config.yaml
n_layer: 9
d_model: 128
n_experts: 128
experts_per_token: 4
d_expert: 64
d_shared_expert: 64
activation: "squared_leaky_relu"
moe_layers: [2, 3, 4, 5, 6, 7, 8]
router_score: "sigmoid"
normalize_top_k: true
routed_scale: 2.0
balance_loss: 0.00083
balance_bias: true
shared_expert_gate: true
init_std_router: 0.0137
lr_router: 0.00137
vocab_size: 4096
norm: "rmsnorm"
norm_eps: 1e-06
tie_embeddings: "early"
optimizer: "soap_variant"
lr: 0.00607
beta1: 0.95
beta2: 0.98
batch_tokens: [32768, 65536]
seq_len: 2048
train_tokens: 412400000
steps: 8905
dataset: "wikipedia_en"
Below are experts of layer 4 (counted from 0) of a mixture-of-experts language model. Rows are named router (the router's row for the expert), up (a neuron's input weights, with its number), down (a neuron's output weights, with its number) and show model dimensions 0-127. Each number is 500 + 25 x the weight over its row's rms, rounded and kept within 0 to 999. Numbers have three digits each.
After each expert's rows: "gets" lists some tokens that make up at least twice as much of what it gets as of all text. This comes from a sample of Wikipedia text that the model never trained on. Tokens count by the router's weight.

# expert 104
router:497515503503473530520503480485535447486497492469503467475500470497447483499494502471519504499438545500509529505478511490509493473512487520497483469528503511511489462533482494467463489513528497464478506500484449496478532518523512481452545507500519521466442499532484540544511522535489461467496507492487524484464515454536497539505495483490511520536450505501508525471548510525471460529505
up0:457539486477515481479494497427498498491564545500522496512494466504540492511461525504502514487489563519481502451518494496496498511503564494494520490521479492516482496529503551456511481495526513466527495536471538489481509477479506486485465463485496499506504462481492529469504494488454522462489501500534547491488441525515493496530500543489512464507483513523502503545495467511499511497466
down0:532492489469526517521468495534521535476506480536512497531457473543493531493514521478487485530530485523483510526520497533533486467499486536494496459481514531458502548490481534501474460520507475508476495493506503513502555526495526481500496458487508513488428492479519495502482533504521470533526483545516506483472546495514475464508505520530456454477512517510542442499515496493469469503522
up1:501522553484536457476502491448447456481508465511541494482451470512476490463491484523493493477532485483500511536529512509499434535487471512491504486474481477492544491516482531487525509463514499506490507489497445504532493524510519504508496474474528490486511514520454444481514489523471496541508514517518472505514490516525537473468469495479454519517506457479488514503480516522493461547511
down1:446534503513522503536527527519484508473514492500487479483478522502478502541530522491457512531501461516471488465448542489493519502547512519455498461519466497496494470550480483488470515481507498496500471515457462487499492486523487487539515513484478541505509459456488496483501497493520481511474453446459474513491472529498488499474502526495515479533513456490438506499511440484500486468495
up2:468492507472509509500510440508516444486492528542484483482503531465510497494524528522511486516481514462490477526502499506497434506470521490498546507506525475512503536510473483505482466517531512489480552523506469505519516527483511484483502501529514520470492479499514436499507474554484497495529497437491523463486471481467489500451479465481495459485478491516485530515503567523525504537463
down2:500483499475481496529512463483529511512483455480453458504493530515487553511511478485470506511488538464442459509501472522461487531462543485495521554470510529464502479464485489546499484538479492507540514525526481534438504469502567536485518477517508513502510523509508517542495497499510526467497507539518537487515522515488490469501507518528496494485493485499483499533480452486501501473490
up3:511512487515485498521481481535519497499471491513560527493530522468477484500510475490464510505463485476485525575500495547526520498514497494513510503497535519538480498500497483433486488495538553533486461478482548517513517521517500482493466513528504505507488502442531497561474472521547509496490501538531505514449499456535488466509519541496512491488508523517493491489458520492493461482511
down3:498497517533493531462509518506457546506488537519529479515480506494534475554535498513491488524534477488464546511467484482494516525468499505485530469491535454499498519531486502465476534508530513462507506491504517516480493474481524467490505487472486506482541512527477528504493566494494513473502467491482484549479474478464504485467531531495486451501465471502461457457478496557515498492485
up4:503531496468511521503444471476534505504529491499458507515459457512467491538544453512542487492492460475513523493501503480529507554536495479474505491517543489530476578495474503524476527507475545472487510485520522503499504510467481481485521487494468517491517500512481530506517485512484530479471517478506473490557494498518465497496471462491437465493503471511514492525517517497471529475535
down4:490489502491539407482491520532526484494473478487470473527509442498533513472465531495509509520466502493527470515511518498536492481482438512473526512496512500511491524502485469510511465512488509486511442542522475487457516510499541549488531479500498480492507555469518511480531457495498518515506532492522526520527479523539501500493514500528502481476511508492466513500445513456472501481475
up5:497489499498485458529485552472513530506461498478517449527508456531486495512499507482507530517544506543501524478500492493483508519521516519519498495485544506474470483534518486504447506496474491484456506480482524456496479536512531499485534500496528524497542515488508481507539485471468474498508543431479476546516538507530496537519520508511463521489551458522477495529516497511489444506522
down5:495492513481475549475496479514548483519511507514472497546516486474471486523481542521487507505484511478500469510479502475508489531520480506474470476479487523533462488457480482524540521511529546521516511485503521470498510449489483473492498514488508458520468492518526464518500505474473495483503487538477477427479494501503520520526522526453588466507512489503515524462454530484476530512512
up6:488510554462469459494560488492488508507503487489464517511487524526508495518509511483510491484512518534520516506475487552524474545496469482517500493517486469463511481541540525485455498510469554498507540544494504482514569527494523486475517507514529498494498515485488515493508518491480556487483515475478461459471481479494525481488495493504517523420498476532466487504531504540465490476500
down6:527505495491526483481491480523557511512529471546526456528453541531458513519502575493482501517476513494496474510526525502531470439542473549470467476523548492528502534495505493523532486501516515482512515547472499493496465462457486498511520493506471498509513532480502509475535525505478459507500496485537476533514520488498506474472509506474489496535495540504521533488488504515467485521490
up7:522490439519478514485521493557512489522546479524473498494467497495483552497485469507512514519511462515545527511487553467471528513496508477504473478515491499445472485494480471469517510456510498519489437508503502464485505511486522502441545518493482491529513500462502507524493463490507517500521481493512497521503486505502481507512488511555457504498465451469550538473480457523470513489498
down7:478545510496538532574518479445506522558487514499492485496511512488492512502527512476536497463471550480504498534509487486481491509459461483497509522512523507487453499482511485509472479519485512474515516440463486496489525475512492503499491480491485510522494482522561544494555524499507495478460503485488490541443470493481537517497484505542512530492534489526511534532493517466467478492490
gets: "–", "| ", ":", "; ", ",", "."

# expert 7
router:489510486538497481588499475485543506504522545466470468452491480519447532506494477490458466521481530491498498462493507517525522485522499480461450502502464529511533471477534511479504482541482464500482487550500468501520504504492493514486518505474527489477442509492501469497476548502530495507495514504540516461487488466509489529479481503481539524486466488516485546511527521483497504520492
up0:511507503468515544505482506519535436509530535474545479540498456497468490435504504487455452500501521481521549491497505536530470508527486503493474466468540545491483477502536538508498544511496517529504478508482550508518500502483472508528514505470508489503509528517530524523475515518484490508482489494449492455492483492511525459501492576524499484501496488539505507508502513498493482517536
down0:510489526521482496494532480502495470541504540511501457519490518476480509455496530520480495422477480493514516482488510466506488525546480535493505536502504473526558490452510493486513532507492473477445525510498545503502500494508497514559506479503476514492510506522523490516548498536496480492531526474481475485436543492483526512489533525514547520508502489476479485494503504542444503525534
up1:497502468527505493541506482527528540509463456459508532477531453509521524492468509484443491508502519527534495487474478522511469502540485515496469543501547518507516490462519495496531515504495477555508498518468491481454480507489530501510473494518517478450468505495495512512511511503458518494520543509513499509534538482479546479481501510520487499486478488519518481405480525453495502502489
down1:479504477518512489518478484483503500519480489484436520522449545494528481518490491511481500477478417532486505498496534445485508493470546507485487471522530467514504530490528495442461514509505507491524560493479473500516530480545464490539531528483503518480526487485498545501524487469465525487471512515506498494461496522538485507486501508486491505508488475553483540510514538496498472524522
up2:483468497494482484499486517484514503470480498512450528455519484513522527462478485503470479560494510511508496483501467522511444494474463452501516500558454476512474528502505572497495517478492498517509512482524481496499489511520502507503474519535502540509475514507486538479484501496511486498489456499546519543507533528526544452501469441489491514487497459486483521524465551517477536504497
down2:491495451562477499498472493481515489464469524496474507547493486497481505501539479516504525538513472531489520478479514538508498486499477473528490496511509521514502546500467485483515472526474504461515537531473503511516498499514524487509469471522541532525529497426492536512503522506459507513503477452510509509488484499516472522497548487514478499527513465536460487564457496487501529490440
up3:519483546527495495558510468491478557502512460469486498513452545488526515544494494513562537488437519464516502512483503490522469514494486453449485508542500491516482482478493450494518516500469515483480499503501534534495544477519504498524517518495511506513497496511505518484505479568494466501517514481502485475513534515536514520521509520473551510493518482506471537473478519486513524482461
down3:535481500433510502483534494537479478525491492498494482463463498482491525484477497514479539529477494497473518521452509426469473504500462477460495489497485474508471493463510463493502552517545477486466499478517513498493484505453528503540502500490500509454509488524526459513504513497522483521490541480461470523525495466491492521516488499479465511472491504492539501493480456479490547559468
up4:518514484521488441434465487551496479529520500511488518483489534501498567522506500476451517504467491525478486446459514537505513538468520457502506521528507467509508515488516494511528493523487492473516545487488516552497482500513506462538515504497491528477445492550536512502449473491522480479512543525502488496462486489518493479526506461533496520534520515495510497505513510461490511502505
down4:484484479514557470494536540477558497520525514504490496493479453502502523521436521500496497530508503515513500523448485465505522515517524477501489480462485535530474532512490450525503481501526514517523481469496523487491460497464504520477508505546479467485487481501519535544451505504520511479460460485491531499512499533445456512511529498502471452513494481509494506530462493463507467530502
up5:488521512517508533541518527506494496508466508442469500496458556496480493468463501508521515509511509526472485504448508522514483474501486484518473480511487508472508500469493465509516510533500482473481478479491516426482526499488491483503523461464493468496510514513513512483491530510443519485510539496462488534485454552498490487496461493476490475484438489530512491460483518507444493441527
down5:475500494486547520551537505493528470493495463529504508489478500547498480496501478483504534511489504513499529508495477528548520492500508512526511514498486494520521539511558498484486496503486484485494463504447490499520538465544487475460487496492471494513508500517490477506457520490496572510491505522522536546519494531497509486549491510471491458424480465540485497500456497512486563509475
up6:519528501501492490496522487513463482517549503485474484529496453521497478476498545497458496503474513503474507500483520517511444488486536544485521491470548508487499465497483478465485480481522519526514477500465471486484490482500494546467472510562486494462438514500518536501522562494471523511481470519528490506546468483450488504507485462458504454490487470468499489477521489522502534510513
down6:498522488512484486497460492522471509515505499467488521486492476462546494459452511514549500525473488511494463537496489523494504531514472494474522446538512512437489544512550502498506524476524512499555503508524505491540473501474539518542499521494516509513509484533532512577500535498447516470474506494466495494498510486446476542534516527495503520497510479490479523483514478536510493503497
up7:529494498560477444524504429492532481454513512504535556530504521505495495491472502529509513518494492510495503489518503497496493477490460466511501483534470524565520475507536506477530465487520524496508506522472495485510484507553486493487501468476485499453480511502520540464466458515498476496540505531495510501517518541493521479491481484507491524537512486495520522530500529517501544463434
down7:509477511518496531519504496492501471468509451485507493501545533529456504543534529507491539481544499532496515488467523514495468490509531513490500475545528498505504471466536487517506490514482463532464560516446532543480523548536480471506485505512462527465512497534519531513475521554454485481527541522481475485544476535491481506490508507484487505517482477503499519521508515457490498499488
gets: "ion", "it", "il", "el", "ed", "id"

# expert 127
router:473560511527552476509520497530493454441498518505469474472474479451511482467492535472501478490497533501509508487511545464515488463505506437486473471509509508540461454527506492517545513465497510520523517529514500514523497540538470501453502509496506519516491475550486529531490502498516510461483539489526488487510496501517515485524523522497522491523481498553502530490502536477519464483492
up0:500539472528518475545504495538501527478566492473460460484460525471530473496493519489531474539506522495552461512549522552514533486511512456494489463494485497494433506496484504491503528483539471484527502515494520504494538525512552517480489460464482517493467505499549436493484471508473525486497507526492468502514518505466502531482497464484501488488521501492501477503509511501494489493516
down0:465537510529498524477547545535485477513492559498568568543517496488506486492488505514518467525519473484487493512474507482502509499508506524537480516518493476486526513497557520519496526486536505506493489487530507484518442515520534493504511498490506500516494525507487454505511509455512514500469455500519543519482455559522497476479489509513482519508504518460514519567470524502515491490537
up1:521531444525497497480523491536487519504478492490483509509532508501521512545495545453504475524531497492505512501513484527520498508490465501509520519471506436514447483529484493495486489488487515505504563482492543496487457508522493498512561504556484544506502478471492474488563465499518490513491466513472496518535480481535490522491444478536503512469468474539484499510517527469498483471471
down1:487499470492481438474433508455480478522437515506521510503504527490485490499493472506510497517521524502535467467533543511496488510491488491520462520475500493483493512520519479493512484470453494513484537492495512527483458483460462508508507526524515477499530461471516519522556459467509514489510536501462490474513489502513543509490513523563523510471500545536477517478508506507515488526439
up2:508468530489504501577477474522506513457492507493520537469495509442478489460490480493512531482532498485490483514493515525524481534514552503500447483503475496487509512493458480486509500451542489477505493491505488481499477531490541501511495553473470516522550530483537486554532496499534537492485508453526499508513474540494490477524476491457516503503512470492516535486508560516504521486488
down2:538440514476499499475491478520484513485506498490548517447461546533507451510498492538523519476503509524530515521512539534529485499499484455505474463479461449512489461547468500531530495499486479511458525517519494523474500500530495552528490506492522503524507518518500467482509505526514495501487538497530429506509516496500447531504487497483482500472457486478447492502523521493492507511480
up3:564461495491486470460441472526525487467520522533461475487485486462476502500532493513460463511479483554463480500478512469473514525486526510525516493541508468474496498487505517523469465494466530488509508464533499485534516497513477505484481535513509501461527477513468479531490497461506565492495497470505464486479486463472488469532510463480477515497465508497519476515527465501531486517514
down3:521465464504501528485498461515468547461485465499488511531514486502501481493544490481525498494544487512494530491554495535487524512508478476470504519485516476457510501520511485495445506562501484496549454538514544530481494507490473499526516519439474524455533496500472500485495497505475505504514509478466483507458460452462468480475502487520507480496451484489509504489500481484513483518554
up4:525536513533528474489525537550451522538462518534476514483491463462477501524502506508524497488502495515516508520546511470523541510487527481500504488513486489523474510481487448489496506530513481505544509493500539502512498487470460481498549527441505480480501503465516517486515515474507513460485504523510585489506530482477519494482491530555481499520479472493512555506501518472475460475497
down4:508526514489461490489514519491494458457462536487492496463531534479460487512444465514491497552549511508507496485433482474489495516448484454500492511517491534508454509487558491498499505458530489472476546494450477541509504505516528515512484504477512502515467525499504504467523514479478498511464541495467512502509497499479518542496501526552504510513487474480528499488470527465495533516497
up5:507466508518530504476461507498536472487479496503480497442505529502528489483472473479547539516485504498485506528504531508487513490491544501497505497530514487522535532487459513489555555444502507476464461482515464505525523500485512528503501509491482525518478482504580525502495492544466481495519494515508506481530531505473490508464493517527530505481465442486474487482502530498450559497509
down5:495499520474510511478502458479527530485492517507472524553489466506470536549479496529475498504533502516490481543535540517524566501541499476502522511528444510486520491496505479512512518523482491482531474538521540491460504524516539485524516491499492466475544463474500495489477526490535539547512507474493459499505504535491482468478459514468469516508497502509488508442504518482504465502458
up6:533516520468548446469518531503483507488535533480470466504515497473499498507550493521482479491502498485518512520443499545500493519511536488493522458477505472508516469484494473529461476465497468521485510506490482513495562516513534502514544530518493469456500505509464512532461491485520520493537485476517509442516513491481528462491483485539485507514461504461504471503487468473452505542500
down6:470515522448477523484498486524480469559506494509480502488475469544507466476506506507500512477499500523498510500497529494479493472507455500514514472459477532512490512476473511477528534534538548442506497498502484510509525465470533464492492511426462496499500506495510500488518532497528489545473485503510500463506493479529489472570500529463495538524539457532487448493529503499517500514520
up7:519508497503504527474474520497525498471483513481477479492504480506493463446535506507499500478481500517490487537520516492529492489527521567465493468553480541499509473485537496470480518481500471566512503507507457517498478532549520469506447483459514489517516510533486470508473501505491514473468547496511473505482532528542481520514484512494478453494513504516480527530484537536494513550446
down7:483503443508468509518509537537531530515529489469519507490517507500503513484518483534536504492447540522496488526531529531488512531473504467515491458480509463506427502527491497465486495503453505469515535473498465491546520488496496491456503508523513468499467491530539468484490488509506476433489493527513514500514510487525465543510507501471492455516491478541508469543520509474478520476521
gets: "S", "R", "s", "D", "P", "M"

# expert 43
router:495508468518503520549494459511508477479498506478466502521470480460457515511490526507503499513464544494501517498536524478514525490480484522511512468487514513508496508468476530510482482514523490487539513502494470513531508589525484511446600501459505523447494521550470494519515492501517477514491520498498512465490504435513468523502527508524488513483490518525489530503531522503527506512508
up0:490482545517501464479524487504505563492543499488505512497543480509509531475475492498545503532492507531522468495497504521507501485456511508502475522505451494512496502519477468499496532482517469470462504475449497527469537518545491517467442544510489486479524443566473527491486522472552501498477502545495530492504499480524513494522504500446543500488487488503510512517504521477466523516476
down0:503506492529520523559494487481461517480517494512452516491471473515491501486499539479509483475488518509465510473489479501509476545547462564473533515507499471495490485472557543488462468529472534473475526504538507484480503492484517510552518502487497554526525519481521535499516488522483523456553493480514471494478532497502464481511487520518479531518527504519466511521472509513533515545498
up1:521479522496502506473488469512535532492486506554493547518505496471504496514495520526525479453454512507505471553511511531501499512509476494502461524529515466523509556519465489470441529467507513499468504538453502516479556493453506475486542519484484516482473490547489527538461537507527454504479509471478524501506493499481482463495472513480517511533500532524491506503467532508534493513494
down1:495475528518529512491502520474482439521499504486512559496537483500488516468499479546488541508515496474501518482476478505487472516469433558475519522521490501479459466542473504521519492483513499466497485523511472467540521486508510465527539489524511501481479519472523483483526483481511490497510519503529536461470456487468513525492475529477468456488454519481474477492524493501562485502511
up2:516497463529527541522501463507514526528505498532474542532464493512481503510485522525486495523503499482533490516532481509477516490489507501516471489554490489474527491461511511505507509511512502542511493519518476531509554551549520489485542547498464468443463504529496510545527503554541504524479482502491504488533438526490484523482503523501445514530524527466507544509505500507507500468511
down2:514456483520499543504474516521517496505512530567460479512480471487488450490479494462463447482482464532499482472526532470494518462482500510476458500542487489464500518534507558490497488481522523490497511513513501500515520491459457482473496492483484516459512501530528492480525479531457490537483432511502513475516501528476522492504515514486505529506488479472452543520519498511492499480545
up3:502463506503500461500511478504493509491522528512477457493545489503431478499494500525495500496505504503491463532504472487530514472478521528520484495502527463458514502492519485487537491493472547495474514521497496482513431519481501548537507431482542509471536519502507476528478514496446484531476441529482490527489466429509515503496538486513495503475509496502481504535481471531494498528522
down3:559490527499468496486457496493480490531554536492547511530535474489479489488496484477530489505536544509519499513498472526545526478505522508549499515477464500528506526466513488518530529505496521470552498515513512476536492486492523514524516467500520499462480513513484511494441446483470500499517487519494515449489480483472543506544499510505532454444481519480515490527509519485487521531525
up4:519486511526456546531493476508509495501521526469457480511482510508506479481447502478501487455429489502535494527476485496525555475535464486428512543477493455502466553471479500495498494470535463503515470510528498495489493482537497513514505490454480494498498481524509510485462533497488501514528511463481504488513523504468521528452504518509520519481505469465514481476527523469507522528516
down4:451479476486488502485469519539479500487480489481509508496471490474501475462483474476487521521522502498510554493496514529498472516459472465474512495526531480523489526525515488484441542513524481543503443456532516523473478474541516494527484464467516545493464499486524518490505518531493516453551455478499509502538485530483468533543490529504495496512514473523517506544485499492462526484507
up5:479551495509496490565499453530504522470513510473541500521497494475453510515480546552481475520548507528520519485520520497522490512495476517509541487501563535532533491512505521510501460460536513517521500510489476484502487507486536526510473460511495488525498470528432455513529509516452492486521510528495515477506505459515487498507508487500516522475462522510500537496517516535478473533475
down5:517526516512517444480498536509488488491535479486523496475509514532526530513506489545534507484501507516498457477495518478488460516472492468507514522436450504500511504487450510541505515496523489473446526484471528502512480493466531493510564529463484491513480496525477507498518493504494563466472519485444514503470478530515515520514544488472526459460519492530504523537499492519517506524471
up6:481500524511523514516512517479497563535472488461449489490533519485509552520492539486498454482502514454472520475496498508509421524488484423486479489445510518501466488464488494478510524497490486516476477513465545483497533495481489503518480507476493519508505474543490486525512532540481453508517517503471513497491495468482484476502491506502528507503517500530547500499455478477538514482466
down6:481523466495500519489509476466455512504478488497483535490502473465471530480549483470518514520469469515521448533499483528552495514467497508524513475448490456469474525526431524512506495514524508523554483516490490493526456516495434506518507492471527483507496480518510503484457480459481525485510531515520480510493511484461481493503502511497521486506505481543434479518519473520492532483498
up7:511481494496477507450475498500477424465492501554499518505486529455430510517467493532528523525464521458491506458482484489496489496471487507476506494504497528492511515519515492511526494546476525479493534486498476519488486501465509504507532479478488480527499520472470495498514546487504474556519488507544491523481525477541522509513500484484448494524518544467500506491488536556529495467540
down7:520458473494486496539529525516540525529534502504490487502531496482464525499506563514520471489539507496482523481491530509506532485465496477464458484544541471485469480498463496519490460504452520511530488465485515509488528516535468465497501544516509528503469533494517487487490492510468498505508464498481511530521493505492475450484513498494530496473495440483459505538520489473445471467541
gets: ".", ")", "°", ",", ") ", "|"

# expert 40
router:474558498480530493529460506521533438468475507507491507481487510462513487498492516497498517525496520505462544501512510547544474503504483482489489499528497488511523473507504449530503495467508493520507501490475514485528479556497493482479496532480525534466456517470494475546513519542504468512478481471529469537503514483510485509545510471543470564502484489529489502457482492523500462512549
up0:475541523515542498479495491470484495541515466530528545501519491447521491511477533508538500475524482507510513481480520478514500492465499485544506485476461479514445529536548508485490504516481489531487497489475515511538488469503550511505552502535475483532495503504523507458507491532464461493528526474547540499511551490492443500465496510470490450498526513530488498471497480520487483519494
down0:502521478443516477493493531513507491516494477514475500477495567475537503524517488488492553476568524505531442491527490517522506517483523498519458522515513489541476472464452497509520496463484506474510512477489537484539498495477515491457504484485490506471505500525543509519517481490530519498496494515530512509498508510486454512524462513526478512456490470468508439490470510496441475468477
up1:493494524507493466519507474480530503477513505496518476490505518509490475506544486525539498521510544492473468478456572497507476513517488465458499527465543488516493508549506517526518522505464529501531508446519476518500497524456489473440519486539537480496457540483493514515499511547473502449507497506486498464478534502520519499549457506501487461477515519518504515491511489501536475545500
down1:463476468487479522473495532519501529511503518483486510488531535464528489515492494511500497509516546498498513503478449527527477489451414519520506477475505534503501514529486489496509471504492491501508517460476476548486496486451499515458437509545515540507564480441494497505509545468466488541497508488529470515465522454484513506506513507501498490504478514506500475488479489505470538500493
up2:493510491489541494479470463536509471464472519475528464431515468492482486535549510509472484497491472456489468502498508496540495472506494505489532480495524511459511463530458523546529477514462493473469483503459530516506504485517504471516503474472517471486480516510484523491508484480497535511461463544460503453513485470497545497537482524507489458496514528515520502525512479525510549476518
down2:503504507522494522482465531541490485520492486507546497503494524480494503513515477457547494496525540453464503501482497488538504487491483478506482478506494526476482514515501540480503559508471542489496472485493472524518519496517526513443485527480525496486490516517515478485540494505512513458485512498466545546465518511533521478510482423534516477469494442487488468500445514481463468513466
up3:531512502464504462509511510496491535489508499516507496481493467494517491548501502501504485516461521495502506495557477499474479503510517531483537526494486489456535553542497490495565526492440471514542505542510503481509549468468530487499522477533475474475500480451483528488470526485541510487464499532488482531489485524475492504514485538558471473507439492505513498499508505472484536506473
down3:461493500490502502503466469502476546508519525504551500505472481506476561497505497490460466505481485484480497520492499521513494504519507541508491513489518516450549512486472508546513500518513524496519517512473475494497556488462504491508497492505509474568540542482477533462469479504544468516479524489473464476517457527543498499514467470492487527514461532481468463473497507496482550507540
up4:483429510488491543521540479487508521503505506515533482512451479516510488481517450507486470527515505517466513516529515500525437539511516523506518502492516456540495497508509492495516493465537492498475491497497481540507472502477518464508521541515475490496535440477474485517470485504481519514532505551532515515540513468487483495522489475434497548488478504514487533475506486455545489477515
down4:522493460534493492494534488467511532524550512499509473503520484479481484481518488474546484514458481499487527508484503497475468474470481476494511486494482486525484544494482491483505506502492497455536510522471496503530453526474525483541468504505485496504477439480505507510511469456482487465491499512498530462471493453468510499479513489491560488501479528521510584507459509457519560513522
up5:539521475492475493498486494516456492487462451505504522514486509470492490510444515499466460455466498504524502459490517532524476499522480534502510500472516453459519487545532555476489528475542543508454528518524532473523475477496499484499497509503539503500503532494499513500492505489486507486484495461484501494499460504510479511546477482506452533501485448456442525511466501496495529479530
down5:499515475513460504523516516516509547459457522501506458512511496499528483505493480500496519479512527494545501455476469520501527499550508489569513478465496493502543551527475464512480542493487513497494493496534501536522505495510497523467501497505472501490488504496499554503506479493543543442526519527493539500510498503446510485484529538512485528506545504481536553469498457460484507513509
up6:467500533508497507523474552521508492483491488520455494438504470482478488528488479499516470537536493471473488565469520525533489479560503458495507484494477502491572497526471515474542515493481503484471526486501470497492478507463482505477445475483511500488443489482512459532504534509516491456495479468523482518509482472453454508473512489509480522505534489511496493517499500498475476520503
down6:526487565488494474477510514521525498472500525498457471512517527502538461502480502487483512494533501518548459521466505542561497524533553547520512476475504471454465539503485478536498524497473474531436487504481540480520478520496514491503463486486500508493526519519522483498508518531468503468534469525485483511505511494490453482506486475524498515503553502506475477497489501467462499518471
up7:487490461480481488502506482529506491513529477486517474409480468469496507514504463484521495512481511519476508475486483508540538478465473544467492511518515471500464534499508514470472490545486510457428474477526507504493551511507497502491538509486458519469474507493478542511508536496483495505496494506473531541517507502508537454469496518478489502525493496474529522517516464495507505494571
down7:523501504512523485497507530505502507519472484537457488452471543487520505517527510519469503485530502515507485518505521523504492555535493514488481468492486515507547527440482489511509508465523503530530479531445502468487489470544500475486511478506499468467498534474544495443510500528511493508541493506477495492498498503507435492472515444513536448488518475528487489487501573505529494505520
gets: "first ", "other ", "two ", "all ", "most ", "more "

# expert 115
router:500558536502513512534463448498520498447510532487491497502509484463503488512486494468499530517441500494496548536497519494535494493500476483500497468493530528499519479509504502537475474504521471500507489505529452537494491505533505507421536520490534554501510522473494515545480532523493485461477519481505478493492462457552500482510501504519475555511452493497507527504500501523514472516521
up0:498547460532509435451498504494510495515470467527505505516494514513489518484512502491491513485476477536490498516455575518474499490499504503477513482484519561527483534529520534545480495490507463515477519455510471537498482487479507479521516505487529561479497517492500480487541516515500467488504518476514519506515504492502448498504516494483492476465499477519481478543476527550555504554474
down0:497510501499483460523495496508530506484507496464479471459507522482531518544461469513532489470506479492553515527476497519524453451531501491560504488510483503501497513544496421510444491492517479514474512514516487537456515500499498510536511518458517490483496495494480498488537503475507471493451491489499559521503552504534474508473493482515492520500492497548503509505474532496535498442511
up1:512503526529510528495465462547488535500470498514536472482491526521549512492467484439436517525501466545481486455495511508490498509457521483490462503486469509472489471493491530504487473469526472456486529482517496502552493507529471541473506491494492516484486456516531496492474502548498487487533484502490495515490505484519495508497497493494441520455477498506490481516525509452517565514527
down1:444494505513510474527496535499473490515540483542512468475519529499490555529499531530446513507552490471532505509517472469543510525509478497556526517464488476528485501510516502509484469455481512524517474472473442510503512553471499502485502518473497479461487468522469543482509512529509492498511513515536475522504433488481481495523464482541488498504548502510493483500491487511521512513513
up2:499566481497515515483530451466487486476508481504492525486495463503523470514486453479480510430511534512481510526482491486527521484522487550499497478490535501521480483510506536501534487495548470508517471506509454489492473488473453484477521481497467510480549516503486538499473500522504490499474541495487459471488530491423533468487496498542497536507471496474474468516488508490458517502513
down2:514470479494485528495477480500518526508501522509465521539512490499448489530524486505463492506517517501450527550484472528485555519487531510468488485507515483491459442486483519524487510501536457501510504462519493486466516518523479489544490525453463479522532492506535499500500543439482522532471494456527528516512514501463531479447501522489517501494527467488478552501477500522501511483484
up3:527512515513538518521481455517536518508526469481502490537539471501505473457528514428510498487501511486499486570473549512501543485461495507491484522499446495479465553530520500513479510459517499493487471520501481501485525501526477475486547514494458515538483506523490500531469540488510521480462485514497489547497461505496484507489525530490500461508480465494531496459508478478502497468526
down3:465510538487490473532488502448455475474447533491481499539563501505500515485483487473480493515515469512481485506466469495530457533477517516536488516557514545540465549524524472500475491492530460485466515522504497499488493466475506502467491469498448472527509469520490465477521506489510505470547524511514491483488497488502526503449520539501502473488534522478475502502527471494516502497492
up4:528484550504529492466481487512492540486509492497497481495513477511477517487449471463495508514493506525481510475481515498463489487517490499504518515492490506514486555520509492446497529517521481505487474460529490504486448472457495512438506495512509467516503465518511472534459470541515490492550535532484440491490486512526529435498507493556513493482497468563463494524478515519481494515505
down4:518502535486466509435481471481460515552536516523485435481518510509501527480503518479556497510539504517457489480518539522478506482484456518489492464482468508489489524509505503504482494500535492520472453516480523451517478494492481519527491494490533508528508497545415519481532474550511479504517517519482473492478517530451501512508464517517488485486483512500486507486476464481524496507509
up5:449503476492531487531517507506485473435440492492483509462483495483508483517485529514528483448477508482497523527474510533514483486497468501490500495456504480482492450489512490485435492447511537479485494521475522513497444425520537506520497514537514509501516481486487483504466479496499542490500504502527495491509526485526502495492502523524506494541471531546525461503463479460474470519494
down5:462512490451514545514512455455512470481489524462502457476479473542474503509478520502451488451484490530540515517471525503504491486510472520525510475468510499477461540501527483522493506472484530522467505457498469518537466490500481464522491525543506498515457510491540502503525492499473518533480543516491518517502461522478485487494493485490555512533541496502498492471517515498525526503563
up6:450492508550495473487527454510467467496568501491524546521507460505512508499499534499519465474486554507571489463500494503483503460468506533512493508496478457516511496514488513515475524491498480508501527570501488524458474497501529526480504501443493512512537517489487517491511507465533490522522508497507524504475478523478543500530517483473505464503479489521468496540494488558505492502523
down6:502490499523516489484474498504527483542492474452483491476516495508543515485563514553501485500515495557511514490543517502487533500541502475509494477509489504489488523528548488556486502472488503514464539491513477520472513489503496559506523443451530510502505504508483524436541545467527512463535496535474544513489519525488509483511488504468486511482532475518503533487497493494493524522541
up7:540489488448516501533497546500501480537519491485504473466500458497504517520544530484523454493478522438519481448520459526527520512482480488493492505529470491527480487497475475474507487499511493528544478483517499498525492530545480537494535526525543526494501494478479521522485548502507555496481504500572465496508490521554498490493543507496509505486529508483477494511524501523499537503457
down7:495559499512467523507488527521567480480503517427501489523485478484505500519461497448547499484464495479510474498540489547533498483514481516523508492520500547504465490485469494537484489453506475485489527492552521497515502478488514486483465520507554467491437506540525500492512524512505493469534486520514488512494499496484530494543511492560555513489486483490496533514502507486511491490506
gets: "-", "/", "–", ".", "0 ", "1 "